Experts of a small language model: 4 experts in each of 8 layers.
Below are experts of layer 3 (counted from 0) of a mixture-of-experts language model. Rows are named router (the router's row for the expert), up (a neuron's input weights, with its number) and show model dimensions 256-319. Each number is 128 + 32 x the weight over its row's rms, rounded and kept within 0 to 255. Numbers have three digits each.
Before each expert's rows: a language model's description of what the expert responds to. This comes from a sample of Wikipedia text that the model never trained on.

# expert 3
What it handles: Content words, headings
router:109145101096120140076108126099127080163139110167161125096123184129182161051134136163133142092140090109068084151143109141113088129086105051105081111112151146160157173089105082117084144111179133
up0:086091161136163155140141096172115079125142139146128110138122105116179097136110070187092136101159139119142117101166103159136101156092079149112147172164134110153058146111110103121102114114104113
up1:135113179096072123121099143193156186124124155097131124182125156056203139149084091130179087098070148116091115087084104133168091179153175112099130138126096121142163092165159126160140186167174074
up2:163073043134121180077096145092032145151145076179124131158095091091152127089124132130160108094109128135188119112108143095198102186114115087141143115089156141109141117194152146142143120172156162
up3:090165083121086096137144167140117106109111066108115125146121155117106130128136108083109100126103052127196156146133105119128114145137109155082121086119137139201128168140179099129193092135150107
up4:150157130077191103102204139063102093162130191136121130132124171134129168089084098148086203088090085127130174074142116098135098124108153079131125133118096186140114121064046102131086125160128145
up5:150076101096162181165191162130154148111126143139096136080038141150159103118129124131160177134138090158105149182123137138144114138097117114159114104120162080134147108089074145151145183176132109
up6:133087072145160106108124149130141176084203142110109135130159135137152105155137155138096108146114121108152129168124131114131118108111092143136118149069095125082155149112141167100110140162067122
up7:154125192105172128099111140157121180117095132097145140139105164077120109153152165029159056104129120123130141103115154186151133075141100148094144160142131155090153152165096157084129103175151123
up8:140098113101160139107144142103117115074159114098129155172089068125165170114118118140138136163156107115137127105098123125106145124109077137140104155125146106204137111073123200103149107116126091
up9:130091132191112162138175144118163146097166155125159175148120117089112147124102123148154092214059087149145128146083106165131071121124134142116194153138131115116088167155115148102118130140065160
up10:147137084151059121089137087080088166108142123163097130067131165115146064157184128137074113113147109142143141147116112163131112174146091083141174110117198090169096195144163123119154144105137146
up11:170120182122191107216125130156118112093200185095116106179152185113133101154150097098056134103095144148145153128087081156083107113118148138161137173124106130161118110120115081146055101078182111
up12:077106086142157092106089117099120143158128129098116126106144141140092119173152141150144177152100104121195107188079124102111098137101170104095093165109045079158124119161156125158150111109130115
up13:112200174107145105147135141158078121160094153106185037053111161121144093133142114166172168140113161124174097111080114125134094105061184165113174179173134110126154167126137134094124113206144124
up14:182146090203134098100168151094069202139128185165093135106081080141110111170154142125160101139149133105167110150165132103111151146083123177164158136162077133160087087149125188102097133130142146
up15:070127142068182170136114164134128136151132203069097118131076083107153138108116192119113112151082125122102195123177111156147129126168192134138086056052077168186139074077066193145118074163114179
up16:167135092075152164136160147189108134137143177197114125153125113121123141155107119193113154116091077155105087059125125157159163160119132113060145182182140114123155125173143096105140145148071121
up17:091148213087154105121119111142143135175106055162136104120117128092081184108138162052076121162109107116137118099135111127117149117144118172104160053201170090149149106118088125196116106143153077
up18:162127090102112150154159079138144176179135133150185102073108157164115076127103130123114130125119098144126123145125090175113122178129150095170141147152125115093143153150118164145108173115169187
up19:108057074139164133159158114058128111158169136123123183145118110186152123113199101110112086177053144129178156093123129147152060144151148054131098107107110112114109130138095158173134124142144141
up20:082144133153126069098136126095100129103048101140136196106029111117173104161139120133110082150056070130214103134095150125060076133087116193143095107120141110118165120102143087095103123103112110
up21:114134185152104150137159152136118102129125128120103165116107169135158146077197190093127125154089146190084114138134088186058163118167123197101092115115102167127101184148132144195092064122159135
up22:143124125138153103130145128158119188162114113091102162140057097203112196116153084132151083135116128136124089085179101117169100132170098107116153102127100124110107154101132102114103139146122129
up23:120105153112141147092178172150059095108121191093084141178178091021191098063099163112139156105154117135155133164137102170152131059133155111107169166155150161171116152176112137126113151113127093
up24:127134093157125109161158140137118122181115120132171140076118129092119147165082117071152135132127120153147116099092184121116121102146134154133130123123110168187173173097125165074094121162167120
up25:152088096086079131146114187089147097104217152173129162090062183109160151144162106113101120142196123078143112165104169185184121120151132114167131098157146154153134171087144111140123132108135109
up26:144142143127150184144098159135148161093163106144129135107157124061133152119105115117140179186160087125096137183167121139130175106185143156138122110196162121115113114105201113115127163158108114
up27:161101090070136110112049127110120103079148115092135113149145124130162162143117122119158108135141114159131077166092056158187144086129133146081149126171131076131121094138144083158137196149126136
up28:124121142101089094075099113136123098125108135160154103185108154054129145199124100083125155142203126153140144109157106195127114101142116111143185073118102122087149122082102063152109103088151138
up29:126094141125103130135110089116076187107139079092125160109124100181083135131113127123066163104149124108130134048116134102137130192073135107141182084097158110143135125108096161092090139153082142
up30:093144099129131102083113125119079099072132174161161166132078189051087159173132144114081139105128097141131093119150178163156112107080087021132157127126095174100180180105172108115170124121148073
up31:179142090149128111102113163112117169159108135134160122152156118085071083111102143142143083129116117189117198117094174076089149159154149126135145143114129144164142043141109125084093156096105169
up32:133123124076136153111147140109126196105132127145169162101131085106128156125118068125102183116139111106178104158142114153127110156163155117093175058113122159112110125122147194175095087111125142
up33:120147164150144100192090122096080141105135118099131059091148120102084100163144168127121116101141044150120147140113118150093148169112136143070098129103156098060136158149178109082137103162110121
up34:100137146128161118103100104126104168147144140120082152124090080096163139201101179108133082093129137119140111130104087154138183088102135055100089130144108156138153107074159115116141156109109150
up35:063087118048149136108168100141180146146122103101159090145162118141121109146137128115159187109160191138184154131176093156130100110158074094095070202108080105169143093089133121147146130145147162
up36:137119130083196193131140131133116102114182174176113090195172206184141133185167110119130105145164114163120130090162108098137113070151108160131155120117155111130156111106164111100136061138114151
up37:126159101119063154163083149180115101128107181139147178158144116116098135147092076103114140129109167161152194116127127086137144092104060112146100161115162131136160137139140143103177128171170158
up38:086162127100112126165166105144119090140144130165129173138118098144103104174168146170126167118100130090115053118136128130145091137157131157109123058109127199145088113061157131080108118131191103
up39:096141153132129108160139111082114167146161157114109101092131101163099133089195102111118117113102167142147153166189106075168122077121122181165130112148128089102106165151212174134144121129066110
up40:149111125088137094137136188148171172168149210097177124090128096121152121118136108129105179163031131111067152100071142080111133107111094125138119069140082161142181093156094111141099140132115087
up41:129146160115096119167130109096115187157127138180136060125155055155135190149137082098162064092105151118135137092127112085080133138141110154106121141120124143160087123089131137075097098116120083
up42:079097119098149119150133115154114176112138139105110127109096101183116127174123148132184130186119160128115143088114069168195090163162137139114175212116114115123143115095122124127113159224070080
up43:124086035124071105125151198137064135124100182170157131124107152127123163123141155137136097127067114117184136181138112105166118088133128169127112150152176103127196203093094136082157120111188104
up44:124111122123125104135133071121071158081186170134122177140141116161119168123131160147141134130097120147141093094100169091132167143105096138098150064156102123166085124170165080023129096139124138
up45:098138124118172167156137107116137110156127165177129165070143078140123168094135104096176067156076126148096172065134161108121132063176157142150096067138100093129146164157072167127109155109071105
up46:159083140089124109101154159071171126101093078110141098146183154066150166133180167105144146124036169151176118068129172101113126128055075117082152126076113127208081177138117126164137151167070176
up47:158082119121138090136114084144091101105125107186098150107141133170111116150082096119143120139163141036160077161067133088078115136132157143144073158140118108128134116106135125093137176165152143
up48:149128137150171188174120151093147162161110161146151156139149132133137151122124130119179118089159156147116132100115091105137141075168071086142143128096163156124113116147141097207132128117107107
up49:144116116061087137089096094138106061098097178140151135123131143110139071110155113084155068116068163085104117102075093128090141098130085139107133117104194106117094112079144094103110149096155112

# expert 2
What it handles: Function words, commas
router:180109102136185096134110150146137161097130104150075162154157133110088124195165148118087102150154123185140165111071168088136146148091150070148105179124086099136148091101161083125161135097129106
up0:137039141111109144099146162128149170163121192110121157125113148143126161146166102146104154148123094064104133094177125100166125137050123135141155102142107094180137127112134124099102166160106176
up1:128136147084111111100099078144172126139162128101151138121105120105160149095137184125167137132095158078106103094127160157119154172137150148156092170080119149155156116073118171143160124124092116
up2:142122076137109109082171138150111100152113077183175143104112104109120173177093119155162156175142176199180127158115168136143109149158104162133136099147132108159103107133073136178063155159173189
up3:135138156167131055171093150115194120187104123067110164148107139095074149088140145117121174132112097044182151122104159127156144112112067144084106099082121142121118144106087182153121140172089155
up4:098149109103148148094068195122133134117081107129112141196163092165146124131128156128093139121217168097106057077149179144114077146103140180122134135131137209138159099160130153128187126142137120
up5:171152140081077168135137071101086077109128119182053144135185173127128144114060091100118100122135096130131145129162169118066135142106157084155155117118094075105117154117121171145070160141153121
up6:079133126104145084122084138163134110140127169123100127112084136134188136114114096152129123118172087141071075055207118126175073137171143136144091119120179109141137100140153113176149097109082103
up7:122066133141104039067146102126046157109118124143117155154128172112118078137147083101076117145100134096123137141140112155110140143150127107118150102148171113113134097160129129168129185101132158
up8:121142166128158050199095145117089129131156141057057111129079117170043115116130096160155175134121129103155151094087096114196140127090129123085110110107180143147136184169083123122112155131134148
up9:082111106113156097172100113141132099144088137157169109158101158102163130158161136106124109155100154067134109069174125063122126113164154100166161122138178117102153177094189156182051104076065140
up10:146142155079126130083157089150205124105167167172160088175141083160142145145168154163083107148117162126178112136114162152150127155075122171142100173117054159063110100154135137158109121108112164
up11:157104129129153098130134129145114071130089160069152149059126124150106151169091142125201132122133093090104090095130071205114130116162096138170109116182131133171070218103114150144159148070133084
up12:087112122105088107148177124115101138146142077181162132104125094118166106120173115137112178139109120094090172151134126096113061073119134133105108121119174136184073124125079125145091163148122143
up13:115104112169176105097104131166153183137116118118128165160139145163133150102111165142104105099106125167120111110090117047180076146157146162102117120124149111123129154185134096110122102211159135
up14:048058172108140156084093122109077139148138099096166085079093132110021173115173079142144177148149126209133093183078103165092153075152090110145141171118167124139128146153139095130148154083181136
up15:083088115078174088152097150139132137171121141129105146138043110168141081142132077102075158171089154162114078147094121119086078085111154100079131111126163091133140112133114154118070093083134062
up16:154108147124161111079143203164123101130123124098109143119123180180132109149133133197188091137135074112148067105166110128114165106096168119120109073121188171135135094156179158134135108141158146
up17:097101121087099207117163075198128127128142186100124198140116108196132134075146137131093101102084121170114147107128157156139130103186142101107107091136161076094104143073125056111088138172142136
up18:129144096098139139148098082080124137134105091062082133144131104163070110123085145180142130115138140075160068154146118126118072087149112097142147078124100144134096119130131100101129089118144147
up19:133182107103119180121140145120164160177113109074161111102167069126141170157133126067143157095173102088151112105147156147069139132167063119187098126106169123125100128102184113067124130106158140
up20:104106155139091090107086171087108140125105116168134140048125169133158149119189107055181096121137141093141156119075072154131128170063058176086104157147117141122147158100181174102135123118116120
up21:170133128168191071130143181165131104126118139091116095111144206161110096160194103183055122177107108102121130185141141160086152106150151084153080153174158138135103078106090135152134080160137103
up22:127101137087158188134127136102144101088184111206167095135126127171094174154093066103124085139120132150170120154123072178089090088119169124144120137138100160098168136166184098147162138102134152
up23:149102143119124199131151113147164126153160107097117130125168158146121131159101115166105163060159093191118167115144134123124083094137107126173120142159109105098173147114125176099167140094065115
up24:129150150120123092103158135152078148129117081154124105123064203109116103122137099152136109083126144156081151078056137157088098073140061073186136115168205177165168123169177108111155152208099126
up25:140053137069144088155095155160165159135166131149149081172144111129192139181187127191129084133188128090170127124188099142184090099079185160087097163094054106162107105093126150068143137124139107
up26:136098105189157120136092148150079176143139194118096118101138152178119155129116133056103170083096158129108083114129134123126123052138110159079166163094142132101136180127119135186148117112156130
up27:094140111127093189124122117181104109120105101097100169090162094134159127130148148153154194145140096177187082126193138152123134179095144177133114153093190143181107075154119141165164098109090168
up28:183114158178141113132152118197118153113122157096125114167168135183098144115113154104087107157157190189128103077100072160130110149137154152163143115174189107158142090169147068078144124151144058
up29:175136150137119106126091141130147173091123108135133146113150052125158103096045173219194127145105094130088056167185092153159107094196098154116153123109124125123103139116149112122130103113081121
up30:117168130072143117140126099136163143110140147142148135158127106148137140146128101163122150148208143100077123146141086132133126078113114085153103179134089176123106138134118149161129211068103151
up31:126126154109096142211179089053133103164133110095152125129124157145111124171117140169119099148073099141103101164068136119081139126130128168117134107140071135076173124112114063109108097151139077
up32:058091133115161115085146155123180125090135138108139103161140064129134070100100155138212095110064122126146081085131094144112101098188117092146138166085153122109088118132097103105101186180143178
up33:123138102111076110123143129141095092092159147119104074144153174036144110131163203115105084112105125119113165120111152122180170107120118174115132107108192061084157122171148138114115057078083158
up34:165117108167128133156159033100137151087075121094163130122124178107092118148138133105148101052081144144108157121108133155167148158118065116187091137132167125134081149136117125128130099084147145
up35:125125158141109132125116124174115091135162180159135102149126129077182092113209124181133143103144177180120119126095166168139154095131097164104143170154161145130115108167116051141132190096088099
up36:133129132066129119099105173094164144128205170105119091191161113153132129140092164087090174100174078111181152134110157112101086145065151153107142176132161160118108196148172064141124115138115190
up37:234140113140157032112113120171116162152102113176132200173129090120083121145156111197114114162136083122103075135106142143129178139146113090120145103228092093131101080177142147107208146097100107
up38:150100138108134153155114107200079136121144072103096157064126124118098157142152109167175178163175065075153133129150175203150182146102151090084135127146114121130124096144113139155116161193102132
up39:105136132058165159215186139108126158105147136084149133138087156199158164087131134144168119106124146122097102157112108103111124099148155132140112128124143080147124119085119152129091115086163167
up40:096124148184136168182109174162115122207133143193134139171143123183150137137137137134144107083093120098100122121102158126105115071102051089090176150103124150143136075076121193088148125117137146
up41:099147079095123214086063116097092130076093079113140094141146100150108109108102136084162111137223124109147165128142151126131180102146131096014119121164120113140111081112133074133115102125133142
up42:115181143174160132138134104094176080140129137175107139158172084118156157182101163145131112099179190091126108090135085198199134104109084115121082115161160181111123151110201135142172093088063144
up43:122055194112108128133161113137145117145125094144117085100128111080111145082086171131136092129147136151108108085167108142089131108146082180162113126161156095146124153119132211163079139142138135
up44:113113143129149114096208131165168129173131128104154161155050197107133114096162116127149135067136095158107134110070127140128096050150107112090005136150085196156120165097142209107159155127124121
up45:165091170169160173145142140118137127101166173167080108115093178128129157166103189167173077098169146138126155137125143186059075087174082156157142177118086127149145113104147081152136152132119083
up46:148121136175130090123190104108138121084111092078132127125132128108135113115144106093116147121155165103176115104130124108142159164156128089152098084097106188156099090113089096154089151143109129
up47:126083151168097130192146184140101146106136110100124158088080143090134125102137072085146180135146110152166045127094070137106104110117142185129176176121192121103123129104130138197110166147116137
up48:177121117169164126159129107126151163058122172111092128118133127118085137127127161098137142138108114123100089132114124096081128145116135103142140153136147124163160076090115112150109114145124098
up49:143162099115113139154092129075103120137170130107124200121153146131110157125088107158179123145168135115139078143075111123173145139216099106136101095171152131145128125167085128144069135082145151

# expert 1
What it handles: Table cells, name starts
router:120171133159106155129160103154119110148119161104144083099146121152144076120108118123128107104134127089126127171167163150135093101120122110131141055111093122100109125156139158159163116112093178
up0:123106183127128112158092167158143117114145112087147117098186142101108109161118145127125164123124079096132114161103164109168069160158170174128113146139128153144157149099157148062194086153141126
up1:128139077049111113094155165129186144118078114154117075112082082147079055092051171084142096170144131134138163097163117087092102174128097121112128085117167133122183111117120161132108199146177165
up2:134141115116135104108098065131143160111121089129132106121142147105135111123174138132098076139126129083139124091152147123133139114126145126152185159143109155114117118121186122134100103132104175
up3:135142088126128179099143102186081111163120149146086119148081138142192157176175100187101147143114117149148073128155163126129070122121139078105093156075116151115164102169113141129135162108184176
up4:158133111139134132087151102139082121120150114147167108164098100101083121172120096132143101126115062122067056104127140099144070160109131127166131062092164110117122104073140075027117082172053091
up5:192127139145109056091138137064189122143113099170167144104113112164130130162162132111220146108177106117108125112191091137192109157143158143138165145138132127168128118114131167107182126106156126
up6:133125057141149099171171158212100105146110139156096085211098128153157093139091138128075228156149166193160153116134060103159068092105193133164084136139144155101059152138177169147088155132163111
up7:120173132144169114102086160126120127130109094134134171091144114101155158157127105163076131164133118164127152081074115096128088088129128131149149091136106093157104073157185130117152140106140157
up8:166158120130104131100095112104101106143094145093111098121150151164091127104136149179170159150170188121128065117119091155126100193123144064100115135148192145098144137130107155180136052131092138
up9:092082073109086079119136226062194093082171140175156088102115134083111094158141109162168087113179148119186053097105151113147159113106104100115071149144113110152165182093039161119160183178121085
up10:157037098101079105077191127071072078065121128119102156084135166194126101116148117081117130132155113127199117168137132228133067127116152151114131136064132122108146138064171110152133151125158122
up11:156161126156076144148136135126124122124074134129169104113106206072125141098058098160138108111124108083179109122175140083143168098164099144100115159106147133136151139148153137103151098083109101
up12:149166150104132068114131155152145151146164069153137143140102096125142115008114126089149212147116140119146137105142118091129131130157146155111089096153105150172116157169212161118121161153145166
up13:125154120092146173131194100116118056136099140141149210101179069139036141136165144136194123164129114156198117111168045082110181158141133133129157143104125104102120137184151129088136197125082164
up14:108117127164124114121150143137158158104118157045160094081166121161169040131116139156102133127143136146161103181148124144126146153101081123123127108070124062141075100139105101137116184136160169
up15:123117166165127101116172180097122133055127152132198138129116119102115105052082184113155138113133160133145177114097160112149151132164115157099086123159083125174131170094101142172143158123161151
up16:119128119114082185117132161167120088134135145096098192120128181148149174155120123195102169117148106088160067164162069134148148073105156112106133175148103095180162123068125154124154115039092139
up17:176094140148205083095104149136120112127131156102156109083113093103185152104109118072054167080099186160136137116095124104137117175163099082110149170169103118155102155149152110183128090215115163
up18:113100171126169155119114144174083117087101096149181180191151153076130136145135133184046095168110074081117127103117107115160099116059169100113090161140128111101133095123156114080133097134149149
up19:111108211101115123166129146126154147098120111158065098135168185113091095099133102129089086104128106145131114138110163199074155127071133136149106088136145173174136087163166063190121114063065119
up20:168096091104201066091128129144152118126083108102118255151067118076145103197146133106107137125154163137107155124112101102104087109068136166070162097103111108124097148126115139112143143122158129
up21:097099109156164112127180143061172153122072152069066084061167068123170165162152115140165176090151128153129124138069102149118091189152160051118142104099145121148066126146142143148060117102140161
up22:157147112130198165102154170086089124120136141117120144150103121120182127162136086088161104086152168136121155128118107157163156101113170144145112083147105149117170116135128149126191152177135126
up23:119100109094152141138121138104093126138152216127111109161118166142101141081157116111177104129122154096102170136149099145110144153181135129086122127133109144092159132108130140152066117110196137
up24:113132142090215124088123077150146135184115096142101089131113177136144118102063137161083141096035109175182105126157101052118138109110127123123117153154171125168191110180118128061105156122106169
up25:107126180154139122164127127054177085146091100134127149076116113118082146121091118106085055164119104072114173144161141137131083163142133112100103117166111094175131149076097128124134156117119088
up26:161101146119134173103114056138137094161110166145130166135145162098146138134170120141160092095162149095113148126126011139131150103121113136128162083124117144112098128112101115117119124067036139
up27:119125080139134159192169123106163039128148094157170093119093220108102161177139096144100107152153182076124098164137134077126125195122158108177131144078136065174165098103173130101110180103197128
up28:179088148146163161104183133155197113211124148183116169131141126092139159132134150137129141097172169175156160094110077137159153163145118107116146173154175089104147201085152148136156106106116119
up29:146177115131167162118135108060095135177134149123106163104123155097182121089096178199117163151108156140146112110135108182117069152091127124124111133124124145133125151110047131111130130100105127
up30:084137166122138132142123118117102147146106113155099094124121117111073079150076105162143146134108169083132121103195148076117165145132141029160164154090105150154107092127118158153155139103102138
up31:103089155117062118163176128119127115142150141126141106157114107160142132166090113116136149104161127128174066137098121126167159129143136129122124122109096137100111093142080171104102125142145140
up32:125086171160137109133137166123094181140180126080199160129135152092111125102138109135079145117101064144110185075101143120174140104123112113137124187139148159133122087146106125151116171077084169
up33:124093115155121126134151162141097106168121130117148147231126158095164078154141133106102170135099087135102158135126130102147088082149132124071139079037146225085101141113116127104108150103189129
up34:124108082078121079134175088124148109172081165107199153135110111105145115149114143136135128158178178116156130124047133186208130138111158081068081184098090115161074159122133123152141084190167120
up35:186099093111106205123124117131120150122156118111076132186145138142127088137187102149129121150083115087146180106162103138113103163122078104114112145059137125157107194123188099124149155122109109
up36:208099105168119091144146133124108061113112162131145123173166136137185132078128080100167115121153097115096115191133149151079084145112092136110153158179160128140149227046069155129147058146133181
up37:124115077189132194097084151120119081155149076104153139095113162102122152091103098111069141093075122118113131155095066154121113128136124137172176121171132073113106142112130163106140128181161105
up38:162097185119154125115080131119118138179133099146144121167130112090107130129115144124091090162119140169141143123083155125151119080221167196174057061154091146069136050130113119179119095143096116
up39:095168113131144102164135123107115090170137060115091142157129069131178188119124086122152174141165113150155111132095158085141163140127083106110157117137123169117097116168162131149071076126128132
up40:122056149139126163162094161097103130129191124128133116132100142046095087139148119168150145101096205198180138113143165127150138079119170156181157090195118145130103121178147159151096131100127082
up41:161137127149130158077155128151134115139143127138146182159057082092092161120117151128117169134075137111086199128136106152175102095087108148119130112152141028135118092161157142176104165126096125
up42:131183140164112135131124168160084083128156119131100116122134088134103153169122182153117111194103138168186109118109097144140055103131106142076107147196150098081054137119145118106121131132156177
up43:180117080100081163143111115107124134092108120124125132142167099185147106136144135098144179152102119080082091122104095127188149171079156142074088130082125149103216089150145174119168142126136116
up44:146072070139164132207147070160188122155101142166148126115137156111126149105173117151171183197127125114120144176113048132184112179111138141128084153085147098128149156110110116128076119188149078
up45:109116121087135190153172130093116139132133147149125097125150120134147144119173134149146165196186119099126128187126132109115122084135165131161085178122139117074130057129122113165117129119185147
up46:126137122130190116143131169145079128131111141158103138112129141078140075128111103098110125129181152173105156140139075131134063121081170165151158136106027150118127177146168086129063159156139108
up47:151094140147129121146126129163147179115076094114134142142103089106139124104134062138112157121154090108134092115167124123105147134121109092127117117051169076179092131090113183157109136108111135
up48:124158125130164107083180149125106158128193107056080125120066096095120082093152154105115131111141113113178081112149142172142073127172157111154147140166100166148107152139143169127067176126117155
up49:163128135146121165084141072098091113188100100153152144146205063140079151088114126105086158113128143066098065119101108117156188098096114186132171130136152113128059186112224102168178111145135138

# expert 0
What it handles: Numbers and separators
router:074089179139100135178148104137119159110087165071119130142103089128083135114111095119143145157103159121172169077137094146146164148167107244139148136157156138126102123144117190134106111177123105
up0:109086102112126166212142096162089176171098110145107143104157102122155191159140151155110116125111105120144131136101089124188199129110093154108185135217076118139105095151109079171060048066054102
up1:105139090127104121100119088125172145140111123120110167079064157133100106163125078146112143090131112108089050116159148132190123135168159101161144065026106084138144137167108093124103150154113039
up2:122139135081141121092162104154135136159144117104110096083098097057120128137106105154190164120100113096110137131129132092191148116082107121074080136143139093119111120162108123110119129184119145
up3:079125147180110123137137081162187067083138128122124152092161121090138144078110132167105127140166128119185161134125129103186112141142073146124142119117146112157127149086175126127111118156111048
up4:151123189153112130126150127145156103135115105171143149155139163113111116127144122121147120174091123092126111071132091073125097138069105122137163184171156070120147090103168087140116117105104103
up5:123124150086161097128157091169145113115160126161118180156137120177122164126164148145154122108148159111155165071092086134132129134121133149152154143141141124178117188139139073139130117070165144
up6:158125074126139121128121104175128158210149110128080155206103134142126139172118118158129143103166169123105114129101195117069180117140066163149116097114180054139110101102098115107104151101162123
up7:155103116118120136075148110135084140122145140086111158111102188130133147103135205132136088128077129184184089143049057164102147097136159170124079087122186163138039080125075112123125159178141152
up8:150141107106125157127108134086132093141088156115078115121090056128137167105100099138136136080135203104082130135104121121110121118141032128133115108125173163131161146136145113139115146159108101
up9:200089089095157165167090079108073102123121112169124082113102119202121114142114104125042146175061117107073177146068100120151175164165171164150168159123150162145137155137108173117188178141140161
up10:176131117073187121131055155081130119121173154067069080125131124164138131121096067126163128134121085098145182128095177152069092091088153157081093082082154130116077068111081070132111122133128137
up11:133146138161172147160157117083106090105165137145170017150153116119112138148124150108119167128179099091132159141192087127150079141107139101095128168157125113134125152149064136188114072093135173
up12:104181090161129089145090143092159135090125101153108063098127131134164145103182153102191084110148144111153110176066148121096104131113165106059085142107097129136166150108096152055144145132155145
up13:123161138088135182145188165139098093173093148154101100062165118126163110092029127112140084123152161084212136160111110101103134101100135110098123130143097157088165130094126147138123072170127162
up14:132133071087120123114111135104174116135106080112093127069145120129117155170107141086133150202146133204125048135108105098142085117152120099110106107144147115170118173107131114071082112109122155
up15:114149120043107095188152175126136106133124106066063128108093208059073135128086138093147136137104096165103183115151128116157115103124143134158152117103155163112107088123156142133106142173103142
up16:061152133087146122099145131078161086087128162119140128153140134087150118111095159138182095114146169106101031088141142134130128083138137156131060081116135138106157148114109102093153137088152130
up17:164096115164098161091118111154135144145173069161151148114071122123145102170132074121151193191173149097155125071105121122145115134120114142147092109114097205136159141134074097134090144094136143
up18:134193104108097154112131147150136135173129159137170117084126105205173079134161103166096156118140044130158125124119101140103100163148138080166000109084120101089131088197100129149129111164136128
up19:134173143108091115083123128154112133164116135090137186111115125082127107093161170066164121121134166071140086125112137147116143120203185124106075135123148106131141146184151121151108162104105135
up20:107124161104059102142087133144165127138124153164166086148104138100137114113088066191133099146172157055138088156120141052192112110120108136130101139111167155150156073080071102137118098162152175
up21:111023082114110151218152146119089090129080163130148143126105099125128089171108108141174141155126154093117060096145061151122162135145155151109083068118149152102081167088137117090112151177152134
up22:094127157065128092108103173097170124104123107080100126114090078151131155110125144127139099141104089143083149129137115122055124113143135204122173149136157115113119117104074112140128138200163110
up23:109197155163161148062167112080136102161097136210177167146107195095099143137131132149161172075111192112113124061089190123124113102125126071057169151105106094112068071158081148130074125136175203
up24:094099215127197117118105089166118107125108149032103135140119117101100160107146048136162092137120160150100135055176094133154168153072159117149127101147114172132128119100079101105107126151121099
up25:148113139126097115120107040193119153159120131095113177137116118104121125159122130103147165160131116061110093122152191092175111146136139150167145125093166136158169139081101066156115178124114193
up26:115106175145139180110092116131118147152148057107157188124102084072100116210130143137115158119161106078175072103137119130095112118162113107120152139136139182115122098143128136080160160121109149
up27:075136190070149116120064165206114147161113055091119119076105104107119084108117167134114110142127127124127087092108113169139184077081178080123117155132162160159124171167158066145114101120082117
up28:159125173169146171103071104184092110093099157113098131164145102109082172139115080148108089151160151137133138168135091128103109090117149083124089103083168139137178088166105188101129133085173165
up29:167112117093203166108114135132128130114097095142084138123134121136162127135102118100103109185100111068149101148134147078107170172111084098126121148091126116133138102129109097105113104134159115
up30:152124120104140137122140112115091118091143122134071114111139128146109138115068178188123102132133104112119090163103117139061111164174125089136124178150128061108148119093122123065159127134121118
up31:121107105087118089029074133140133102127131193178098114151166142134143139130142132182150136155111112115046149117158142154120119129120124185152125118081200081134150136132100113131177106136213137
up32:154123113082148144143100144095134121091105167119112171129125125139100120171062116174110153157125147155162115105115177106092119143088103077080122099159113127155146113106121029123187152086163068
up33:091139153091128219087156143073142145103106100104095092077085122155141178116140108103134131169155063171094115080155114099121156120125148108047133114198150075152185108136111113145153163136122121
up34:160096155135097124162137094115157141132145163150109183138055146180110179107102112147087148120147126157109128130087146119072112117156100137107132147194148073134130108137144117073189144081132083
up35:113116091152087145129169106038081129163112184173154061128150125126087133083112063115076146212121203116180144163125132124135148140091128151105142163163180121120123131152174128112166095044139149
up36:137116114072166146127163097187158119126194147064142141105142126150112136132083114168180076105143118088162167188135109113180162085185111115160120094167106173121118125099085115158081102172172119
up37:109189141075153168122182142127142138120155156129133140139135121179178105069083160111121092127103122154106117111128117155097135142123188186126095114160139086114159159092143035071100172109180081
up38:073111122124127121146105160128128137067102090097093147131133108158129131094096106137140087122135100090104200149188066067140127138155122134075124118128112106175108094152196164107180108039075098
up39:111121089109077130103164108125167143130159136179142196198129079064141141099166172141135175150124142122111122142086143068108135165134098122098132080092183155143132167145141088195153174187115104
up40:160114123175092120118142138138157117080150151135113147110107119138079155074132125135149142111108145144098148150122151141151083104080103132104180120124193161183109127105179161212145125114143104
up41:126106116121091133109036056109168072064102158104087166171129137170142124135155088121143066087129175119113100053119103111085091077098098153105073085129082066158063110137173149157146120114096131
up42:164150081160106099167177123088116139170126063115053079187121126077107172138162147159109093090114141142105127130140188115149141156110133173082144104175225101167110089125170161165113135109118094
up43:081148083109151099072158132175098071149101112176097112191145117144100108111087163151081148195149176089151081149064177133149083145110079134115163065157071191146137129148092108177132114098115153
up44:071122129166132104113078177080131122132179080113079031127097162103113110086175138156099116135086195111143145169095124113151093123112156089135110149076080122113135152140115117099167166143078158
up45:141107193098138109208158159149192101128108186172111117135094110171143080118205084130130140158092138068103149115099164143151135189095108117090117105113083163115108133075152113134141131098131077
up46:064168113166115075130175143163104158138173119147135129111125070133123114126120151153113180106114181120119119093147114103080147118080171100083112077075151107121145089071122112126117123150126134
up47:101148133123138092098155108113110128112107116171081159180147158255086148175101127133122109151107176140172124139124117107103133175079150107126122100138103118102054090106105056126100119083137134
up48:167149122122112089128094114030096122162132106167124144055131130053106124131105176141122129093151125154101143185102112183117132094092107159143160118096106122177107135114117130138164149098161126
up49:095115186164157168107173118121083171077089100097146152134139083122119116127092085136146176168121143133168073114109186139063086092151065165113090145110079129121108143131031153161160101085142116